Below are experts of layer 5 (counted from 0) of a mixture-of-experts language model. Rows are named up (a neuron's input weights, with its number), down (a neuron's output weights, with its number) and show model dimensions 0-223. Each number is 128 + 32 x the weight over its row's rms, rounded and kept within 0 to 255. Numbers have three digits each.
Before each expert's rows: a language model's description of what the expert responds to. This comes from a sample of Wikipedia text that the model never trained on.

# expert 41
It responds to: Infobox fields and values. Colons and first values in infobox and taxonomy lines, coordinate symbols, table cells, and phrases like in the, under the, during the.
up8:072144097120143166162105103182154123139116075135148109154137135083114132116193148153097132156195159166141136106129132128170173067154162142145132088156135165059181079176110074079121133125143107143114129122062190049141127048148161091170158123137138130170122180152092084072103074153118117061151069116147131135130164115159158093133067115128106101143133178072105153090149043146109150130201133114151174110143094140120081118172178102152126097131164124106136180121166152112139136133139137099108137190141155074164134129164134110121114163121085158129113150134112144171144130086100109090152092064118100154083146139152096113127029156105120109138153128076110157122118077128121086150157
down8:159165074086030176111104104182128100168145115137167141099162102078139112190102123105097109188122192117144097135113131101164172083124084099123130160092109186145141102118113162120166130126117134102095142141094163145126101140116134074054159148131172132136148115113118141119129083159166115126066079185108159148108132120123121140076122180121127084181157095184145142136135098092121125129186114166127100147171130131087063176073131178177144107163135141114113147088099143106138161160116116160176135172164106150100145118097069165161082137151148119129076161100087165166172172113105121121133221047138157147087166140096139066121054119133146169115109128166126110140104108160126124058107
up9:176093123127081086123066142112118077122112138095104174130089133137118114108173091118170085142140111127135123054114152146143124135156102154171136173155132145153144153105163111138066150113148167144131130178151118136156082089109070102103118126124133124126112193123080081112166085184188112099151133157085057176119108086182078167186110114165121113133160129159159171127224174161107106111063150121121188124093205129121134142063142150108156122129098104112162095087220166093112143146164176109105140161055153148103159145132074163149113129129177141126130205136102173123118106164090132162143108143104128088063105145179083145135125174111109150154123124115066113095092135153128107130134
down9:096157168123133082072161171150132068138163122179082186159104065116127144149151124118120067105119153122189118135157103099110133172177162104125111126109193114154081045084124109169158151160091161097121111087110114096082138112132101118115127087122139136111119114127120071156113105103118124131145181130140192071174083146151150125117148118095172155150095068151136183157119028138188143162177131181122130112103163158126141126207102120142147179167121095073143169109087092141085121107143064151156140131152109123121178126114094124106144139146130104112131206114100156116156128136134112085128167085232150145168112143141188138109109089091079135067143153112143086062109127136125141118127
up10:107173118153147032133105156088165071107156105141170169150081159141141129125087136175152139093062089109113088097142132158098098114144192100168111151111100152178110116117119115168061107178179101129146161136154136105172116117153121058067126118167086121077098171135157158181138100190120108143151124181132167096211146164130111087086143110107116101150143134105118118152055150170134125133150163159086107112165105105133160173102147121112200134082138137162092082103124146121151146133137151109128175107124100155131135088142115109213084192111095122124112127115169096100118125194101153153123187165145096195137077161148071117170111117118104156132044107142116178153103133150147154102132
down10:086186155073116126132107157138145160152127137077112103100186105135104088075110094113099120181144094132096071091084128158129151170145114142110128145142086103123098133149130158128172119120167153104155129211155137106093098130122112108184133053115113185157164105145149108123142147163154096140079116155070118091081102103143140134107124179150102112159095108104142170157143075157148082151101187058095147160126164105142147175054086144163148140150198154078172114163119124076088124154156117162131123135146169131164126152066128136130159171102126063069129161092159168125120164147138124177093086173111070181101169126168063090134157158129090076069157209119152115144143093148142140130115
up11:146151145092159133092082079157134082130141122103172185121154100115083124174094116103119123071156149103114158149093116144101153180201157076156073149163111120098108121141113169141160096095127101135149162151122127067132130176146111188136079159170121165090147130121150166156139104199149081137164108106118103119078120096080120145090102107160145077202136107128096016159120101173104132118120097141101099120113148131119130164116105167161139139126123086102142116146098082083183140151123111098174144151154182068129160074115169122139159144119139120200135136172159068122099053066133185130120122166156155162149223156146089162108111068121148123141140101137183136110132098159073147119140
down11:109146152146118149143150185135085120133080135172131128173077112109131128131180070083139057145153120104084160080115140124118139128118150161153116102112123079122195101086151140117124135102068106099150109157132129177155146125091113141181127211115095128119161120121109193068098163104153124131144137114152162141122089089145143128089136181062146101097160103097148221101169099097113234170143107105152092120115112127073085130106102054125137149090114114081130122140083178176147144087098149198118157104141088117129195166134164148085151071205143154151124142158114054092103182148154152157130100138175100092138125087118116124143128126159172122153127040123147160120129146116141132158115

# expert 56
It responds to: Foreign name pieces. Middle pieces of personal and place names, often Romance or accented, such as ri in Gabriela, er in Albuquerque, é.
up4:134082123117106140127126202154182094117114145115088101067139166155148104199121090123077096157114130141119158146187193120071126088124126137127122115137180074092081122158127117180122083066128094102133120132091199157162079182169110062083085100050153075115142117147112143152128192150130085115162181069140117097108144108165120079143134140158077142118139126118124099100103114127094105177126100121115082142093184136123188132102074103124153144107164095142131161098127164140189144109122135111154106138147112200144113135090107146124172070176153114128113157185169202141157125153125103083173145147132169159135120086192139089082174077161101110127126129152176090097097153154129111101104
down4:136086121123160111071142148175168108138155144114096141156133183119104138096151151159177139143145139114137153103169141144124088128117098157159160103115078189148103102157098135120109146135117126171106143135198125161195107141119163112110130175183172147120080165104153145127116185071154182168160107119087084101153102055112135156086150141105082063156149139124180215149117135106050113115118124114176131105132051123118130114105208099163133168133153141120184103054094115108117102180136121098103094138095126115169135120074119082082087091113065176164152095123160104136120168164130141135114138124133156171112105069110117194057098119133113118104120043103061165123143117088152107127126
up5:145134082111098174116112095132055156122071152104129135115098170071117068141127135111113110147104093174070114122141087158091124085087123162080160168128173104114155081040098120182142132121130161082101128116179182131145151138177111137160118129132147161135182127127101121069102145117135155145082124140150098116154151132118114100155140098127089058147134154176173154159050147129146112133188137101170083151154140098095163094048170146112162107116051140143096131104153110096119141085138177115145098178184103151164087155149151083131097193111112108124125154143089130171170118121175131130086150137087169201069171146089106142094084121133196118145090152130167193102124129144120170150093
down5:131133115094080128074124089067090108161094138138180144196089142142152122119129087135068108165147141178076137149162107125103126106133187163136073170108147155143173090112131184117127101119160085149113132139123167198201190182152096099070136126140101164092171165146129128077106177127094100118139079157171082175116167112141128059124105138116166082141121128174117119097178135138129119091157141145132156173105084172162179130099136124156095159134135184101100119158144108105137119196128156141103094118121119163112120120114088157116106085131137075170062109106100101147130107106097185150155158128115123127107148131078140104196138083092161095155091051102179147178111111121049154119062
up6:109164128105109134074150113115085139131178134146146129119105153176136086081114121131111120148099110130118090122090137124139098153198118101155125119082070108101120107111107110098141116150041176155110218143147167186152140132148134104072135145144056162106126132144139135078138163191105110215140136155095088159161135134109124082164076143187141102126089179093094179194185107129209156096125164134127100118144148098157124149054175088151138114073178091092115133120167162112089133108049055098159125135147082111123149103160127123233113181137149114141095152119129178170098104097084083122095130152112101123148099102127159121127097139090105152102107105172126141105095162145107142129152
down6:129122157138109174116109087169126070174154104191163119187100161163164157152077161151114122155133138142114088118171116103145143125130186111144158075099113104142172138107040172119122109080098157080123111145121110141140156154160121175101117131158149141115100154116090142114129174134076153092111145146133138176070155167085101095136181136140127071126148067155049189164134132168095122122106123092134104185082110053131155117188127109154132081110140092155167085142074058129092175057092104115160149165170172052153155116108143147140177171179128104208115119098135146142161104083113105122124134082118153108195132092115097153092110097120142116121131114112079154113110143106169161158085
up7:094151143090104184130124167086097061151106161150149146175110142115132115091104111162178111121115172167096084140166137118153173158183058156034114150118212166114094123123134124119069102130142163152125127079133127108110065047091108140184158110104104141073129198139114175158166139123146124080065114142139125165129112073173076080147154133139164103138093147165157113144163139140107126128190141119157084119116045151120135153109085137118097181098126151106120126109120160116135155082137118138132123135107165115142093133129146110189169128169090088108150068138057143133139143179087152209101103116142130175114158086138120105152164077117113147101108114104148143106107126206081082091122
down7:104150182106100168133129171058154087162118092121087117166114096150186129148124089131174117115121102130168083099144118110152137111142123186164125095125148117115140140140141184125045154125137151149133189145165148189153074086132116094149196131180148201212104114142124135108149171094145170108126091132217108144119110152192132075083142142118154123159092097095118124065108133110083110132121107108142149171104151103137116103111144138185064099101080142153083096161125139119166141148145200140113149106175152121131104100123121109132114118095130127125167130106063112168082144191181064170112104148142092150152156161112075080103074134087157046105117108136124143094163153192126133089105

# expert 10
It responds to: Foreign name endings. Final word pieces of non-English personal and place names, often Slavic, Baltic or Romance, such as -ić, -ė, -ă, -ov, -ini.
up1:091095113133084149105078154126075158106147086125115111166130124109081185174189165158131077118079122208099115141087106146139156131127110165171079076130188103127136133129088132064134193176140146152148089098098135150151130117115111105142063113153138202141136179069089142126104073171164065130172171095165129153173162139152118113148085121115067128135108179111125197132176154166099105154096102155131157143175104124136174159119107105115110131111128175043122133133114117135124104066184181171130118145060057060143130109054141123137108165136121152152113155126123120122148137164173159112151153099132148109105129121141122160145049136175184107116187154148090139119129105108135150127108
down1:140113107110125141118133133084131138178097107142136090161151184151134085165172142096137109155128163132163146126064110134190150111095147171132166181154143133119115175095097127050140148143148108121194109145100158165148131094090076182121114110128066141105193160129085121174159099087133083127114098102165147097119099092087083111130202141115106114103094135120152141168103109103127097081170136166135154047107093183142172144139069134180047142149166149105121160082132159110119134119127108190145114120192071136142108136068132135148108135100111175156134123112139141114154173125147097175138098124114134111138087069089106084188055133176129152168154162106086202103128182145123148041128
up2:156124109077152041138097121123136157090117139147129126134137080135114091166146150162104146147153093089130113145086125141123120129138117141107134161159147150129161159086121139142123099141141102086139098138132085131097081115088124162119136163113113133147094149103146187142170152159160174144113170131038068153134125110118124116107068133131196062130134157137095114096178179168079108159105126157113104177211142167097138132168177151096108133048133101127103135141089104154201132137076128104065157164081155127115101125026126143206145154149193117143137136068177097114095104097146133192102153081095139123125176123124165088145211154118131096209153137111084159099114146142140071120151
down2:118063114146061121150089112098065186148149139123168108116107150150148101148143184219129111111129090124159091135091151105117160123106125131203102124200090096152129151094092142129126093126131095156094145127139130142116157182102150103077126213113150109138148132109107058109129139112179141109117076150116140148160090112103134109121188093123184072117169140115103122090130140161188166138071124135094125143163135196128155153116094083130109095093159160154095120112128186132109099133155118118158105142134137135112151108119091121130193158140090080128112123062194153100085142104157143132178101153078088117138105130173019158138123151119150107172139119183164207075192119102089166109151
up3:119118123122089130115128114160124115142106139149142104146123083144081128189117114164083130117108153114160116097127148099066094189151157087120047140103128123118117209109115130134133124133117162094132110152163027167144099173082101135153139156086094086186099160067151145132103186117179126160089141132054094114127092118142115152115115121145118138078097101104116081095063097149101147125095082153168087120108168107171185184123122099160134199124150108168090116158068183143148059108142130111167142193123120127160103126114062140138168185096158126129136120166117182127195121159166147101088123148130154186157139142193160105143079136137139138114101185103156167134083134172087159148074
down3:165153172127121090138114148128172142134156164184126096173097120134161144097082156118192124148121182097011128141146072146159170099087096125162131141178143159186166092165133142163157132103135135138156077159089127158087113164144136112110134170129127103110093118086096145081160054150151141107143100168103171093104059119064124150091113110114064147172110200124210117182150121131122161147120109097084095115147141111144107083194180128157116114122128095149116148173152119171104117116119144125117105174145128159103143120132144112124104116171115190132113146136136074120074169107154091117109122147035115112169069110110087161110148129136165164073201138110127090062090139109118127087106
up4:120089114080155092178067161155133070145092109121123066084189149109147137147144104136064150115144142148107152204124122123130161112089161143049121165120149053118159059123090111149141085057116114098142170088107144159138137142143113125064084134068142090190140109161110183102142163123131119144129130116167115108058157112164102118152078117178108139110135125177099111102137100111126136164110135140106170109079187136129143148215088109131116130106126136120110160091183141111182152149084158090139175111103117194167082076157115113104148127155192097138116141204133171146101161097121080103182097112139096111159088082176142120106152124148162141116118173114193105137145118156085157109095
down4:092093144183138115061168109151145161157148159126150167160114172163112106153145140113173156099160102174140135068166085113161077108129083162161137065110125244132097129118139134061081136135073160144107107151180120155182140092113132106128145171209146132114104150080145136105118182057166125189161144141100106118116087120087135140091122156104145069130109124094179198123079166063056078109085122122144116138140086187133118126081161073153124123155157137157154133097088138133123116109152153189128080097152150081151154159122121104102109109108076129123110173136145097150119162120110109083113130133129186091105124121092190185067108090132116136106116087112104146103178131138151110136107

# expert 38
It responds to: Table row starts. Opening bars, list dashes and line breaks beginning rows or fields in tables and lists, in sports results and ship lists.
up8:061120096115150148145175126171126105082119106194133097143116119091140094093173151133129148158189142116114114083144141102123135110138110103102100103149118145044183092132118062131136144109094094119153163127090158059138161152099134153118166106120114092130114129166061069070109107165109153146190120097126163143062172077099190105121075093158103133190125156123160111132113080156151106094156096158158152133144147144111075091124225102158090123122120122107145172134190130161169104153130151137137165188136130061107169152126152099118151145178075153137105071156149157171123105091117147094172097088127165177122154156131080198107036114134131158112158131103130109110137127139099100180167
down8:169162137147061116105058131131129109114157097131144123088118139085085099110089139123122081153132147121129039110127132093156137144102141106130136173149111194133105133096136167127197136137086136099055088080098161142122178060131160108135131142141191145092167052123110128089208099115184125120088127171123145153134079173157111145117082121135149103193136107141143172150133135149114167091130161091156133163172140096138090171122086168095142070142123131084091146107137152084133123120116129116147190150166147140126151109061083176175134108181150129081142136162132108123226183083080134118113205125070145150169164123158099119109095164130143111144106118181155142139133105170081156108077
up9:189113094088054078118184154121110141136155106116078161148096099131132126098196091113180130149118100158164146085144151132109081100127131185154151171095162153168132101087146100124051165120082104139114137157122113140140108131140112124106095115087127145075125157160121101097147169123156072093155117135129103134125160088192057133174092116143139091068119140107181129121195162146128058152050179094149189133118133179111138099073109097141169150129116180138165059071189184119113118110148132147095098125095113122098147104064132149173120134129150149075163115181161143094086127132132079156113148151136140052110118168125082113140153170134122113198177116142138129079150129150080100151133
down9:112144146067093109069167163121151147092163084126144144168104074165166132131221168164145088120195107147143207170116056117104129166198162082108135105135150093180087087090088132116087145134103114108115146163142093091085091105120099099119157104095161123092138125135117088070139101132111159107146156197102132115148082157162087087100079115109115141155092081173100122112112164081143118099168140158156145091097160158165169123203110148159169183165103131145115158188134081074095087107138087114120160101107157172095133089118092133121108104136141143138106172101124143081140148137099183165109194153136159150169116139113189104068133126154133162104143122114107105064131112158170163103130
up10:101060152120125128107085141203114096108137078165179097145154136192109107129121137128106152110097115093127105184135104184111115090074130073162148167178117151174110140101109119129068137181134132141082112090123125111109152124191134121074098099124087117066144196056121115169156130157081091147129113162137183084191193171130101148099113151101177050099177175101100140121099134166146127132127093165151088092133106096111171189152206186131191148121188182156111136142132147122139144140122083087158127114121105115172085110153092119137117138072123141143149156126160124137123153127120142084117179178081095164089089109153106122106133115145162170186101114134145163108126174137084128089167
down10:094158129106112176128099165126056110176148116089147119097179102090091121105131169111045130172101117101033122140091188126103129119158090143103092147153083133114092112139141127116228086123130097102184127153142131154091116115138144084155123052121112162154140150116125088124125110130134124173085085117101103120114105123110106136119064179132120174173070097183156145132137092164061083134105130089106162136163183195150093176128124126141121127154107135139143134205126105135103136177122089127106170111074137160119143139101089192124174173124142110138133125119154185148145178118136126144090087153117101180112140155197123098130175174101168100063151199126154124163089135165140132117063
up11:129138172109156194157096140099157132151099146082102144158110086127101101148092161122167107051220126126116120125175118128141133158145051094147082132146160177070133111113126104158168115104138174196112191099127126089131115139161158142094102168162114147153114141109195097114140099122106109149164168085099128119094180168142159126104109089198096158176100162122157025150096087127158157096140116100172114096101087102169112102114180152107147070135096103070143126136086083095162145171126081108122129149172152107115132094069172100155120173131117070184126125173133070134174078145143118163124082153144165151159137121133110111079088145116163102125173173136136112132111123151065139080108
down11:189133136115064117091160131183100105138108149145129110127108163109107110126113139101132121132114083077174162090098182144079104073122141156098137079071114076166177072103148120142091121118096134108125107123144157139167118133079112149125172203113167112126158122117151194150136207104123123115065133175125088146111097160165139122133174200089132118087118119112097193089160150137155182182201129141125124148116089105127114124119081098160122159102116136064105042163116159148118122149179152166193146138144105119119141073116122132050184081170083180132126129142095093142114135158119128122182097110179078077178101114128117136131153131105061121082142094140165106143170086136189105125141

# expert 4
It responds to: Teams and institutions. Nouns naming sports teams, leagues, schools and organisations after their proper-name modifiers, such as League, team, University, Cup, club.
up1:139164092158164156083103126138115123073111089124193094105111107067157160158158150120096079172116142179114151131124115134151142157110111116128100138207139213117143108123098154095151174145157065116183098105168073172066124166141130093127077135169147106092123111117149131120119108078130084110105128170116108121119172158149113129083120113176067133152137157144116180087096134165137067219086128110141100146162122140164143115124121144102129114135161179113081135098118132129183096141144147177140082127089083138159154133079127133100124137132197171194181143099120130166159114151127128134130141082103090152153158051136138119102116088082161107069158183112125185129192154072172077197147
down1:179121108101161148145124148114062093117104167132125153154083190090168092230106121126122111171180153125135124156087134143187137183104162185146165157171087079067098189170092165110123152164148137095131063136087192113150140143155159167160144203132104111134169105139129146134169137104149150143110129127137144102103151127135095136093129141099116097105062113148170128141138138123112087068141147184115173060156111146124159176126102139117144058147166100164044107092150123119101139068065096139105113156156129159107132155150075133127062155113145122128139121094184120110095190113155112181104085145115105164100120124112131080082116133141104136120125077143065157115093144137095131053100
up2:159072088142145150104135148113135151136065104105144111070142096129128105106099111114043161139137082143122189123143104091172102099123108132159093184146154106147185145115120160109140132181155143124135098164129139116133107135144117125136169115135162073113115096132160150163124172178129167075118110077131093136124144158139090142161086092141134099137205136043144198119108186142105085149098056079143113153195144152068118073221137155158124132128127061140143125082154143092144163148017108091101146166113141154085110160133119124133122167115174150167104125102121125142134127164070144120206119069093112094136159101140167154132132143115081095177088133197131152110158152135143121179147
down2:104103120073098115162044141116041205103106106156195154170074141106124128159165136165166106083132117134122144095116136142080142090164076120110093143145104115124075145166116085142114167142106158117116163144117087168131118180120111170112088192097146163141128208097109069140157142132117188147139110171104088142148143161118144130129157111126234100108185127151094128071103160143149139078071124154098166163101157147191170167094132173146113074165146131119112153143153148103203134068154117116163109154147108114173097113094140121084107135101097079145110160091175141118112127117121198150123126124125068108131108147136069102115128132108196107169094153137143132107194091116112155107113
up3:106166086185075108169105115108177111129116120135087085125100143150121113227121129177109120082125124101097081120111160132139058117139115141151116129122149150119159201092145147099149074143136154160110133096149099171092110138101114148151150167127143096140140136094138113156138189111174139198144107118130126108169091075152164126158148180166132129054087090171084118156132063087061163113103158130163064123094135098079152096128153137164129166145166150076115088171128114089114080078096139146144110165121125132117143083126090134129139105104123053102121062127151171118174131171111173098071159168160147154104118107159194168151083162151147124198116118123114163111145148163041119063130
down3:111098178104074140153129131068170079139158163127156124121172137100176070112145187117164117145077113096029119117143022118169138140085129138162147150163146151131123092136089151221123128098106119120116077166156142178124094150149121106115103115135173113113126150122102137100163097092105118107120071145185169099114119131077144196101091134106065181141120164110130136117152177140152119106138079103134136118153142149131104139166145105156113107133124079165126183110116190201131088129145127200103061120163155144139118176098128090176090139180102148142121121165099100118129163084178092122140104093094084157095162112140163163107092090154095125151206176078144114116089115105109155109086
up4:161052136051114135140144117122154085117075132150143066068165146169122139177122115137082127092103136066136129139169158146107130127057146124109103125135144091115144117158097139222136107057098149159110132110118152115152124134128161137115161105067108114147190094198128148154099154108090163146125135116127097173148174123136122097186090131122126166065093053156128070092092101132112123102152126140147104128127185159122124156158085145146138062161104121127175112137171142138117180135094140077162165126109156124078110088091171108141138080166098121105115088148149186142098113123182095123185120129106140145129198106134168105059169132155161085094093124126205076114136130167129197102077
down4:118118100115172154039130128115146130131175174161136113146064205142092142161107157168158162159191114137174126148122147122167054157110074128160199120130149122109115081168083111143155120142075118166111105110157076153172161106103207151110156169147152098119117123104145138116080133118158190149151125125121131115112040132116161115129119121140139072094138111063179184103171212122056111105153133096133118220154136164124115101103114103112148135129110096128123162075090107076123078119131205150110121116132113111143124144100147111060136123114145148169109166115167088125102147139101150097130150137103138063104128099061141139128078116113128124097080094113124163088158165152174068139161

# expert 57
It responds to: Opening parentheses. Opening parentheses and quotes after names or terms, starting glosses, dates, units or translations, such as Montoussin (/fr/, 2.08 m (6 ft.
up1:112150100171142126135138158089116105156139119108169123204091077083121171181127131147079060125063091140146102142104141086197081144121083106167074111110140145169096157137129145101142165168125100120144109088166070143088093144133107131119105156144145142100128081105060160183093130135087126113126136095121126112183129150121114129087127113121158121118103214082138122115098122181114135122099099073137117190198115178144117180104130138136158109133107126117084156108108127100133135088215148156160121202080126156147151089091113187143139161145151141154167100115096095113172129124151120130160118093130171119135114097166156136078161090106091163052179146167087150046128169050173091159119
down1:203175074121130094137123130154103133096152150072160138110104139085136127180162159145146129145161140152129123121104118144184156191064078148119183177108138120144141166155124138107144142136126150127079102186093127086162104124159177122121109140135135101096173104138112161174142121080114126168192085078132087107170138098086103125055120120068087069117081156100150167149106168110135081154117127154092148122201080147131152124103126134198172095125197108140123144136150168114123140083058129136112103202152062129151096131114086102142183118082121147135118117110150113094097161116123064203141073135149119170160099123133097047111163171159073140119136101140115205103170150128109142130112
up2:096061142135113081116140109127179146110119102141149168098124128120071109120091117134080101118127110052081152135133109170147184154101124129150151141146133092072163125100148154103166111191111143124160163137161143147129065061117103123131096145094101084108111111128143163187124145234135137160144114119071059171117132157148153150090108104115141114168121124103161073076159131166100135166043058139117166136192143152086147119185101183102109134067107134116147152107060154102179145105066103078110123096125142078114100140142117129140126161139125193100112127132130147168143110128113143140129116025158126123102121130086190145135138127166134090100126122145113188160177166163152160161198
down2:089078107117080124126062102118064106182095119118165103138097153113129127146187143137153107177126107114126099140113122120119132118118146103167187115138169121155066164130123144148074190194098187112132163151076129170115131127131101141100073178135111147147125165110107101089131162126120147069089112090118169169188102224097100148088157045150206137059160171073136139131118088139118128164104118123100078126109145174185154130117141187151107126117114178120083154071135165066120135125143132113156142173144091121161113116127124086172125115180094100099093126125161159178104141145140204117137141140059048099120124097143065146154112119179158093155167122152152150153150130136133134112112
up3:105181152091099111124133163143186162151108109134106077119138112091123105217141143168123154086115156124172112072123165117104049136136151118152103140077095140132120174133128153097101137158128133088125126148123135160152122125150119130133123202097075136144117125075118157166113161101165130220111166123101139111135068128154125161155112096174100158080097111161103081162116095084137149135116147144100113093101108117118163146108135133153074175115194140138123136185129170150145030082082155171163127125104122123174145112155090113119148129074159000128046118127127149115130122149147223119050141139136203136110135142149156124083131129132099115142092097136160160100087089174094118103118
down3:107119167154126147150140140108163118099189171196156102113105171154134106113129174106179124145134126068065104163143066146164126133098073157089134125151176142187113098099127205184123103099098136068084099139138153113133092166128145078090117117150087147119103137074111107120109120168104134101099078163139124162053065098116113140112178115117053192157141130064113183205111101169139137101141080118176135141114172102116099067170113128125122150169091088143143160108159144177092133152151078120100115165137172105108139198128133124125114149116127145108087134160126121145116169146126097081104131088039134149168140159138159189110128094179126099120188105116103085140102101099162173087127
up4:156092106109124089137080165151137038102117145123158091068109131145102104193133094110073138093071156096122118158135162110153152122065146120130110170156072091094175069142123067169155080122148158142105151127146189164116147144140146121057141081115114123135098072116141146110132199117085097135203152140111107160105175102119068127181113121152116185144131103191142072142120108123070129122122159137157117128128170125147170174134132087121150168153125135161133207137125160159140212139099158088133142100162064147057138073161116120129163119132151117109102110158148193139122131140113128123179158098136143175143083094166172128111124069173099089144087157087183111103151131183132121104125
down4:087107125155112092091146143108152138099163140112128129138030155100131128153101119118119127138101091142167124135126132093134082140141072109183122131116112158111106146138130135105107117117028154135143116174125085120168155147090148107119172163113154144136158072110169179121076134077186143171140159125073068178132099117108109119098186106127110096123138124103170245135134145123078041150166152134134106173175127131113123136089161124184154162191180099077158166063088143121115121193191162120150111052101125094181140146105119119106148136126118133168178112124091088146154162114079164100123137176137184100152165135080107176107105118122168090084143114103166177145184110120149105127122

# expert 58
It responds to: Articles and determiners. Articles and possessive determiners before a noun, often after a verb or preposition, such as a, the, his, its, their, of the.
up0:162170182183129191130081133116120100093115111110081124199107100094124077074132135124084096165144085130121119091116182127199108150126122057156114097100108139062155098187109131137123126194103137125115161106063102135089092126140138138091109143066117123082153164141171134168181109158151140144134145105129112169172120195128148093114098146132140150059118121162104171190144186186157111135077168134110135137148157109114149120098100130155095085103098166084139129162146152123137132129171088111184147168143075158190138139199080103085098150162090122117091131112135164130143150099158144061139189142074107103107108093158126132159131144063164126163133091130111120067172062159158131102141
down0:142132067150118097195125094135127160125208089105131155135133161135150164179101153153135138091073165137061099129121171118086120090122149148109189119109150170171120112158131078134122178147121135092059094135163162128122160152098067109119150145134142160147146135186138100073077144121133136176117144191099103101129149049113122149148143120131068170159149152140201134127090141082058122097187111112120144116116072135064125070185136116073131195142091085135087111179128113118188150104156149081174129122083101119116167143075124094115162129104176153099166126146080149144137135141164136163142128125124111103083169176107093059135146097150091124055118162127145134133090145088173115148088
up1:117168141145128149097095142071069177081129099141181099148083082093110180125127113088086085118121109125138094126119134073160116074103082118124118158174132184152121110108161140076168203118127103164176116120177128136087112160143221086113122116195138139105145128055120152195143127136124107148118107179126138120153144170160171158139140097172082133116185161143081128135098134153127124161066189108191061159197137108153137140164109129106096109130134168091091119100105088099148065111170146136098140133059113103189145176108124169104121112103161164143129152159085111143120089173119193102165101105130139093097164133158109142120124089103109121114130141166145152047138119099116057161107
down1:193156080051125073165170150108142115153117149182085136186119149094134090191102186131146151091101169180127134143113178136152103197061155156129163137123157126132110132157078146145135150125093138108137097192122119120140173091117158145144150185156176064084192129136097114073098119071118131115129128130126105145102148143146081117084151123086113134122070152129193138177125157145095128120119166167156137122099067149128132116074080108155141110150127063083125131109169165081124106111071147160099166174166100103162123122098111079160141154111140137138108120102131135145112192135145096111096106113116097144170107174094127071128131167156062144095119114088083197116166161154145205064108
up2:127123041169158105154130110122158150169093126121114149144148137131064093097133071168118175111129052110116141161132133148130092144091109122113113127130113089121138120141110169102131120134134106140166153099120102156149104081123102123160146133165161035061138145121164123164096169192138132091180186145086098160116097155181178183110110119136145021116142133074122181109136151205114152123076097128130098115240110144065141173164155162148097105105148077162105172139132115134116119100070147145126122136120167116101081157092170129100146143090116128074146123142128132137154062164114123108125183076125197127119165174103174150111107120175139117180139177137095197121121150112117128092129
down2:127064152099085105125111079126091181140088114089143145155107145167181096180180129091162137134140132175122117137118135122114129123117096141122159079137109083146124133115116118077084134081138159165151188146142121158151110176161114153135097255116127145076097168098093073155132109127080103107076108087121130116152149163124127149098178072158168063132145161105084134102086123118116222115051095117125131143087197159144117159065164142201116100139150182180144128113159159139149111142114134110059110142178147148143126110156108133079159109107080110143137112127156156155144119157104161128111139118097102087132097131187088142156107131180156091158126106177121148131189116088077146149114
up3:135177089094109143096084172128128136075094112129113103123143112136057149131170118112149162089125172130137094163079207129100050165189179128119100106095104121130172134111129130157074090136118094061108089152163095176136112161136063124127138173126049129110129103110132117166081168106112145178099120122059106121118099121095106132189130157124140148091105102167143068161140116139077113107056082118121083175085137140148184135149171124175141155094193124097120126209142203138141079114109156157183156147112117137190179163128104141141165105117129094114126098126131191105137153110094176165096125116142100135096135158160176104147085159112114097168121173172180139127127148141115175107083
down3:102115125091161130131093172074199096159125172189139130079150078088133136118134170116128136155045163121088100136151069128137113121120103089148089089153152134157157118114089158229129149138109127108143099167123151211093116076120112126072118105112138096162112099140124101150128120101124164073121134156153146090093067157087149151121114079118092214131175162145086127179169099131160114125118113127139126087170131126166085101133139109108085146159119141156158201098148173167126099089173145140183066179128072138128120137135150129154053130140123176141109151106134131099118193172181092098113175065114161134142163116142127163156124093136149076084150071089128116110091152104142148076082